Experts of a small language model.
Experts: 48 experts in each of 7 layers, 736 GELU neurons an expert, a sigmoid router.
Below are experts of layer 5 (counted from 0) of a mixture-of-experts language model. Rows are named router (the router's row for the expert), up (a neuron's input weights, with its number), down (a neuron's output weights, with its number) and show model dimensions 256-383. Each number is 500 + 50 x the weight over its row's rms, rounded and kept within 0 to 999. Numbers have three digits each.
After each expert's rows: a language model's description of what the expert responds to. This comes from a sample of Wikipedia text that the model never trained on.

# expert 39
router:444388476612458498520581384523453503503537493517538569520592457562477527520532514411510418565490471456523456478434482467580604495551465491517522511511521531478486465539404589491506526408472534541513549529483440540510390519446532478552563519470489481494499469467530458493471541459567408521462465542510585362505461487484487550608570575549514484527577578515500540502445399505575451486438
up2:504463453490503504515544531527476518537454411523546455398529602568487486514506527598549572453498541332497434509548498551529456554528456532499378461455534448594454524565594412513389508464531491528478534488550435534404556448465609455443445616531534549516541564543445530505484429430523505528351478541517521401488461511481536495423504496467470608616501548483487570551561510452465461569480
down2:500581500556512440510452482494506525533466529493473543492536407495513506533437500465541482538509541573566577530488521529472545557577518424481436437529515530485528597546481498482550445511440517488484458616375554471530544492477456531429538453427482531495533477486571413489487523523494441558585500437596483512467567516505440521506553509467385410390483454543547420548409512484482450541426
Definite article, possessives. The word the after prepositions, and possessive determiners such as his, their, its, her, 's, before a noun phrase.

# expert 42
router:491528481480430481529419559453521509540479580406494513513553491480588503551558515490463434487498506545524452453491486456470504575537549527469504555559597520522525471534543595559527542385557495528460539471492417491569499445493527482461527497586537523481462464433586556462492454417484442592575483514489578519493519477489423477508505474464508499482537482480480603532516432537543500505544
up0:483539474497472489455549524462524455475521565587523465513501439527492470533501490473566542440340475492509424572517508492482463604560478493551466491519527571473575503438511558469489471569574535624454518351614460501491527495507462518415512439533443609510512520515479591410527565511570429544423499541576536479520496520513476664469509456571539430465490501520483385476416503499432487569531
down0:549483563502503555399525509510591484626511480454507537423422511499506507511589472419514643494454494475589487570466491554501473410413482443454463460461475559516458513576531445535422565522469574442487502466489524590565553490519600447504551491478521489494504493468578538577469486525532561510464443470520527506438525400452533401527409564503486392548515429406528521497470603473553416511528
Name endings. Final pieces of surnames and proper names, often before 's or was, such as -stead, -omin, -uda, Doyle, Jefferson.

# expert 20
router:504485634599428439573524443418482485659494483485475573488536562531498473605496545595473500555483640457478474458452485458408549511527472420431438366527545586474505476507517592566558507438502551456465505512511425524558530480447530566433483493492543469542493443434545517504514514502495468576543603488517525459474458385446503432540554615529437545462430565509499467476472530532491475498438
up2:532492524420563566407551454537576529445475501464429513461511503516542453492475497568476499522516486518564536527510547424445426509599463543517534473451463528509491597577386511511550445489524503430541473461480511498557494534484492478513510490514464528518354537407524518482437518565411430525506479471501556541466438528542515525470484518438488515483404473499574441509449583497519479621451
down2:535460569499567398544465532524525440355558376443501533495549440437535480601538524486530505489532546458507487573450535523519445599457534430537488434545419429545455349549512507520549500424534463485478467657550498404539478432485551563424445530516573488438529516565545409502575464495495436583422564508504503545522492421458464515507439451535582506535519467520461526534514470489452520462664
Table cell separators. Pipe separators between cells in tables, mostly sports standings and episode lists, plus semicolons after numbers in score or stat lists.

# expert 47
router:487435432518470435522526482513435470540549509422607496482471464542483467501554551468577502536534487464485435451515551420616526620486510421505466519580526497447549408462476567499546534386491456500437523509556445513560570471510653521602562540509503533513497443445532473455494509488411514499502528639497529428473601450518582443502492487357578573491431523450570463498527442527534483543484
up2:470501531543433478530557466530543501495572465487464374557494491560451606506572462385402608536508482476571513453527563510529523379491511477549375523534523469471529459391421527501503391496511509524498481482487495457500490532510509443522476467620553447508421436567546494500500512564524460548499467609559538482490465491473571487589465533466439462498457496500504509544533477490413458532505
down2:526590466494574612524529518573513471428511530554487547422498573557644570456419508485503411467502472592442544491500535515498493539515448513577470362478594535517506467521566506535579493497375554538496572537519485581469508482502472525459486600592438524525470510459494502376494508534568507479447468518526571580572500493489413501514499527455514493536501460464463561493535435397543567513550
Indefinite article, determiners. The articles a and an, plus as, same, former, another, one, after verbs or prepositions, such as at a, was an, the same.

# expert 30
router:497439503534469522610522555503497477548538593394450484507443483506582467527475494574469469513374468531491486448523519515489534497549470540425470540562518586556534372489492559509546567489511636606490579447581450498469477481500489448491496503542574481501563508437521535469454446466523525532493478566518568542464529555425424506509492480560551517501457496538495461428449409589528449531504
up0:539452641497498482569534451537567491538434517504585489444519474542492499483386396610514496593479468457378451528375498548587470483516553510497569494518499593489573465473488534405479463452511499439583479489514570469526541496500554441575536470521524451540567574456453482533535415465547462471585525472562478546503548478488548492510588532489431428477486604496511454451511477468471477492500
down0:483541405557531497462433523483512511589488538418545575452513490515494432545554552516495535541554515575539590528507482509392571515470438443568429472419542484483478486529524459504427482595465470597482548507458402474419373489438520540472453476556470537454431460449492467456430505484409534434583518538414556489469529508493497470517497430453625443416559503492463583491544402497451543423446
Organization and competition heads. Head nouns of institution, league and award names, such as League, University, Cup, Division, College, Award, Gallery.

# expert 10
router:452485453511473518510544527483422586500536489496423497535468522486519456523522516493567451539527479467564446484552589593600515563537475590576440486604584465455513426509445563525551500533505629576525497465515421523563444467505518468660470504527440478475440496490553541465480433435417451600510501589469445479475591425516500485494475468402557530531489487535503460430520525636523500505515
up0:582470526529585505564542507518469504482461471521485593478448531417452527506510524509546557490428480484519538508506466519511484452532608552598555567572539546471452488448495556489539561501471586564505447492534516562457542505485495438512487539544493468534466439439499479414540442585528509485475513507520473469467591444507574501488467439493449500561510489544490350518561485535511454510461
down0:434504447476489418554478511590553427557540539506450512438491546460543476542572489562545498518571442458565471538521442523488548469490512502506465506515591506419496540568537531418521530459506507548489460503520526474532510548567393500538551479475445463518592436469509430420570452524333530516464541490538535576481504519444489518387417427510468481531552426475491536482517485522437537541493
Evaluative attribute adjectives. Adjectives and nouns right after an article or possessive, such as public, top, best, high, good, own, big.

# expert 44
router:534475459512463548581542496428570517508542612412548481557560459539590545524469501572550507485518582599412515501492559479395531548526497511423458447550493471505585395571618511536536491475458479539467492514526455527473437508330591523484415421500576496516432503552513442489473463481542420513543538479523444385541476390492499513505429509541500523470548521459418413482406493527498502528386
up2:446537487557452547470514406464521501480530411575513503521479497479558480450547556565492527628529446508501458457513525480540452535542435547427474516426535469540523476524539439535453529457458527609463503501406608462517461483581489521465557421535523411436495502508522442492480427548384486559498525443527466458464477565510476503430462510491424534516489487501458440519457489523547459531591
down2:495494535421567498475502553573377549497515459547424526473443521530553536444494471611502404514479474384523511457533514509526535433406422421482362514537556552383446424491535569517529519527457510502448361463533417417482494429495562617492472546549479490530574532517529495478498444428473503516378492479450578433486481505467485432512486526495494470555552526515501517500484512497481482503442
Name particles and linkers. Linking words inside names and titles, such as de, van, et, von in European names, and of in A Wreath of Roses.

# expert 21
router:440539497608525575506513519509453454508605573424530519567576502442482519514443574592596434500575532660535449420516515406489581502553457467426481507519584548521558560567485465557510555541487412510478507538557469468527550431443510546431494398523504434470489430497584471464530542454500432477517524481525533386444458518537454543520491535521519443457587555493526417477528444581522404557444
up2:489471529412537513553454530501477474486548385531432501540451529583454477438436437496539518494333369487455576443487522419463499540545494473511440524508466442436538519541486464542520495552495443443550456454566594476558504433487493531552479547417549540580452556474484520439516387455446545576504593532437575569536492545502609486509469582453491567510429456527531516444511566514523462465369
down2:566481488511447544587454610442444513581522415566535450447492551435522542472396456462556471513506504450464541538454471407490593485493522544510552476426539532514519497486525535544535542491385539514509469457514557502509566515488483528496463541418462536491447524507450454450499409495420439501551431480462641534699575484524463534449489613536478447500497491493466485500428516435554484494456
Pipes and dashes at line start. Pipes opening table rows, dashes starting list items, and numbered-list markers such as 2., 3., 10. at the start of lines.

# expert 1
router:466506464446473485526462529512503548447634511436414473525495525437531429492466466555515510514411521527468465545525575429507486469486501565491466473436586580599526555524522473543509505500502443484499446490480456442461532520493567471581480592486483438518437469480480503529539522507518578552534564484563541434486489508508487474531576468537492625543525560341471411543497513512429447514519
up2:423517500485505550467558481462568521437524602520461567549468474618544479503470461500565539455499485395567477469491453563478448532544605525632475483554548561599545520475452495483469492502493461517464524531503526467480482413380488460549479426551591391474540486433412531512486551461512481475460555479483505426422486487407454509530558587498476454449557540463469463496396533533496473522489
down2:471553432510586484474570431501475410519474522449526564485460448498552523495574512474457611430493452509520475457479453533574444486576514460472453523556447540493479510479508415461535538486402479455564516438504543493555503524523492495562521450538470560547602579502499471481377485454520491522539481472571452469535560412564467477469522499483474550513511457544425502490467439463558514517526
Line breaks near headings. Line-break tokens after sentences, tables or lists and around ==Section== headings, plus the == and === heading markers themselves.

# expert 18
router:500431476521415516516513434457452536498479604453548546484458490558658430495544514505488428465531449482514452432463555502583547502494477527498486494599575584466507493535496533489592482460485559563464464485648519475538518536482501475468480535452447454418553434459515543473572501456444483526541474481505542532416543478502542473489497513428527443582483574552492499424446501605498479485489
up0:523447489528515548451569465539398456537521585533501529439521438500466478525550494500520499493594593519545390487504445452492580410503453528556437544432540435537506359515449538544522565596532504505419495555502469569485481491448571467469450546596494515476504512501449545569483461450492521512448562439521622537484498484501525455426511558528478536525541529570482506436504537497550503484438
down0:462501514488527554417491467477495413547507578578528456612409507523516544470571529406485546452489436518527489492438447472572475531436551516463426442458579525413533503543537544442488484460449572379501520444566558461522445491573584620465467455482529533423490424521485513495548472562411543453502448524587524474576545506545586484606501523459472405542528519494370474536437574516527497455547
Nationality and field adjectives. Nationality and discipline adjectives and suffixes in institution names, such as American, National, -ological, Electrical, nuclear, political.

# expert 17
router:514475458505541496483444472484479390588533510392483501522560565536557475558446503530468499538425495461475413508448550481474394582558483533417513482542523522504589480565544506475566522403510513471392562463521545479543465423410566497480461409502590460471516516459562529482470519488431517571515529542554633542467546529463418533544539502512449475482476484530483578542460397484435437543546
up2:448490535588528521540561398489462572555543540614521554473563517552477527512470490504401520519531517581448435484546440574581541478482526483486500519639507552570498573445500493599509509499452515478445458492538479524514477528494455522455498565497547536490450546436541588491521518524623549517515531531515491451482567461444555372455473495512483417526454542453509562468543497464517427429508
down2:481454550428527580504522587540505496490523574527588547510522531511558526452483574513546530580487446511432500489462495505544608455440400472570509443473478429532427439564433516564498465569454477516513532514563636460511442456453516449441503511516517529530567447538463527513547532476562532521398430495513449465417447572502489465432528472533415516511536455531534440570443485524488566455445
Vowel-ending name pieces. Final pieces of foreign names and places that end in vowels, such as eno in Gimeno, co in Barranco, ari in Atari.

# expert 8
router:437463472501431442515600479509458442495582475431486461521612429431542495564549515542515549434548471480551485521493556491479596632552529498522455423549582553603565511513559588525588543483487460568534542516517475482510536458486497452554461576561498427442429473437475599459460542495486436506552476565478531465434564457424448460481616515358507423439420587519508526562479494515519399587423
up2:447556552511511499562530473477511634540539523416455542496480551477649473326467546588545506485436523435421383461467559485508468633532510479551514525552439462492491384436528556509550494610452427443557509460464465539489453433533527505482501516490460498392531454507527488475475462522459455476407506491500605486571479442528467511548513464512511452545474557570434447458503541480440495508511
down2:529557546495514478543467564569405530422480390420549389477513485487485547432491476511558423459493443445463546502604480522557464435458535528517428500539512568565530455552522444469442477458559526512486492514518424492475460554521521407575509377438427472552490601586516453528536455559531503379556503514513527509556474509471486508510382576488546487525571484448520482537476380487427457417566
Name-opening modifiers. Articles and first words of proper names or titles, especially New, South, North, The, as in New York, United States.

# expert 14
router:493475513407490465591511536540474435492568441417556509560495534461539463480530412610569474521462515548526524405511471481481545556559539497595522569588561422447547477477538533454560481466519532593528438426522509470443545438504516505564418494604608486551495449502483502509504512526496503495521482508487527465405493446543514620493458492454510464515479535508500491519511458469577486515531
up2:583464458467452517552513518518596489367487519428567521625555516498565541520558531500557581549548524535536445526592527423580538557509447475437466505497613524521534535501426496581593459506510522439459398545495419374553540465391524462498504447506484423565484535520424474465475487408500419479495473445559439504422453553432493550518463437470390511559552527507458521510439475442574431497453
down2:515467539512524488381578515451482472515543500554476595590482529533387583513480486503561449440492485578600559492518546554418537507562450446469525449631517571568507559499529522552435536449577474464475530533533543498446612501472497466514382513501606561417613511439419452620539459582426445468434445609451463505417541489509436493516420428471532454469452548546564511467544462421552518532519
Table cell contents. Numbers, signs, blanks and line breaks inside wiki tables of election results and sports statistics, such as +2, %, −33, Votes.

# expert 45
router:505518516543470482535523469556455475489584529413526533528558492520477481617485440486548544475452582539573519487469480478507454493519512477420419471519453475489555473513507540457512506469438569540535471486451511434470480486539502417448453490451447509563537464537452551443547496560586423456522527558537451600488555464479470488555567477368566524491462571356503469486498511526396434518439
up2:576490479551582576470481469501524475542539453522440436426451487456541458472457500568519614505461457421497528355474560497441510522445509508392462521403508477516503533536455611352577408541468543480511418563515452528536441445522516535518532542461447484471452431428435548469486597494508475509513471562438476470501495588531481518472486501464460470540498531494500446488395486544553491527394
down2:432484507527437516562566496440472506486469648510561517592486368485393470445516449504464558533493546489588574542502521556477443554518586478417511404464491605464492517552501469544521496589467479445621539558541515554468524601434485446346445450474458638477554504538492540535528508490541478576571488486555441512569508493516465461484508446428494503486570461507582528411519466501446481540599
Table cell separators. Pipes separating cells in the middle of data table rows after names or numbers, plus semicolon separators and the Year: labels.

# expert 9
router:452439585519408477557463510525500487570482448427485486567487508577517470492501469554520437476492705548475498498548446473501526534469518548413502430598470551532510524534537463528478518476407484506512530441534349452541448496517503478557452500554509564505495503489459536476521631502503529534551404576543556468503613475426451512542468501518531510497514540501445532510461572541536486519532
up0:588442587475462576524526480515442472484451479389522490590440508540473488481576477502425611508414509471537481537603462424464503513488475542517665445478473534568448477563442586462460487462439513529502550496514583562539530540516505615481535455504532498484427459488470519579495530486472403515557521537514525520481514349400533613504427581557545516508520490493563430464468461442495548514489
down0:607476471483507480495585445517464447513502490425474402581469507496568584511494505451414431525581505418426521449625540481504458542461603479493501502612532473505520461469594477542510562455491503533446457481479469468505502551595522532436486561439473494498541533565531459476455550481469529533463536466482458458499480431490467561501422628524490524418485467411548545501494520509492574533485
Name-initial word pieces. First pieces of personal names and surnames split into fragments, often after a first name or "by", such as Sel, Grab, Oleks.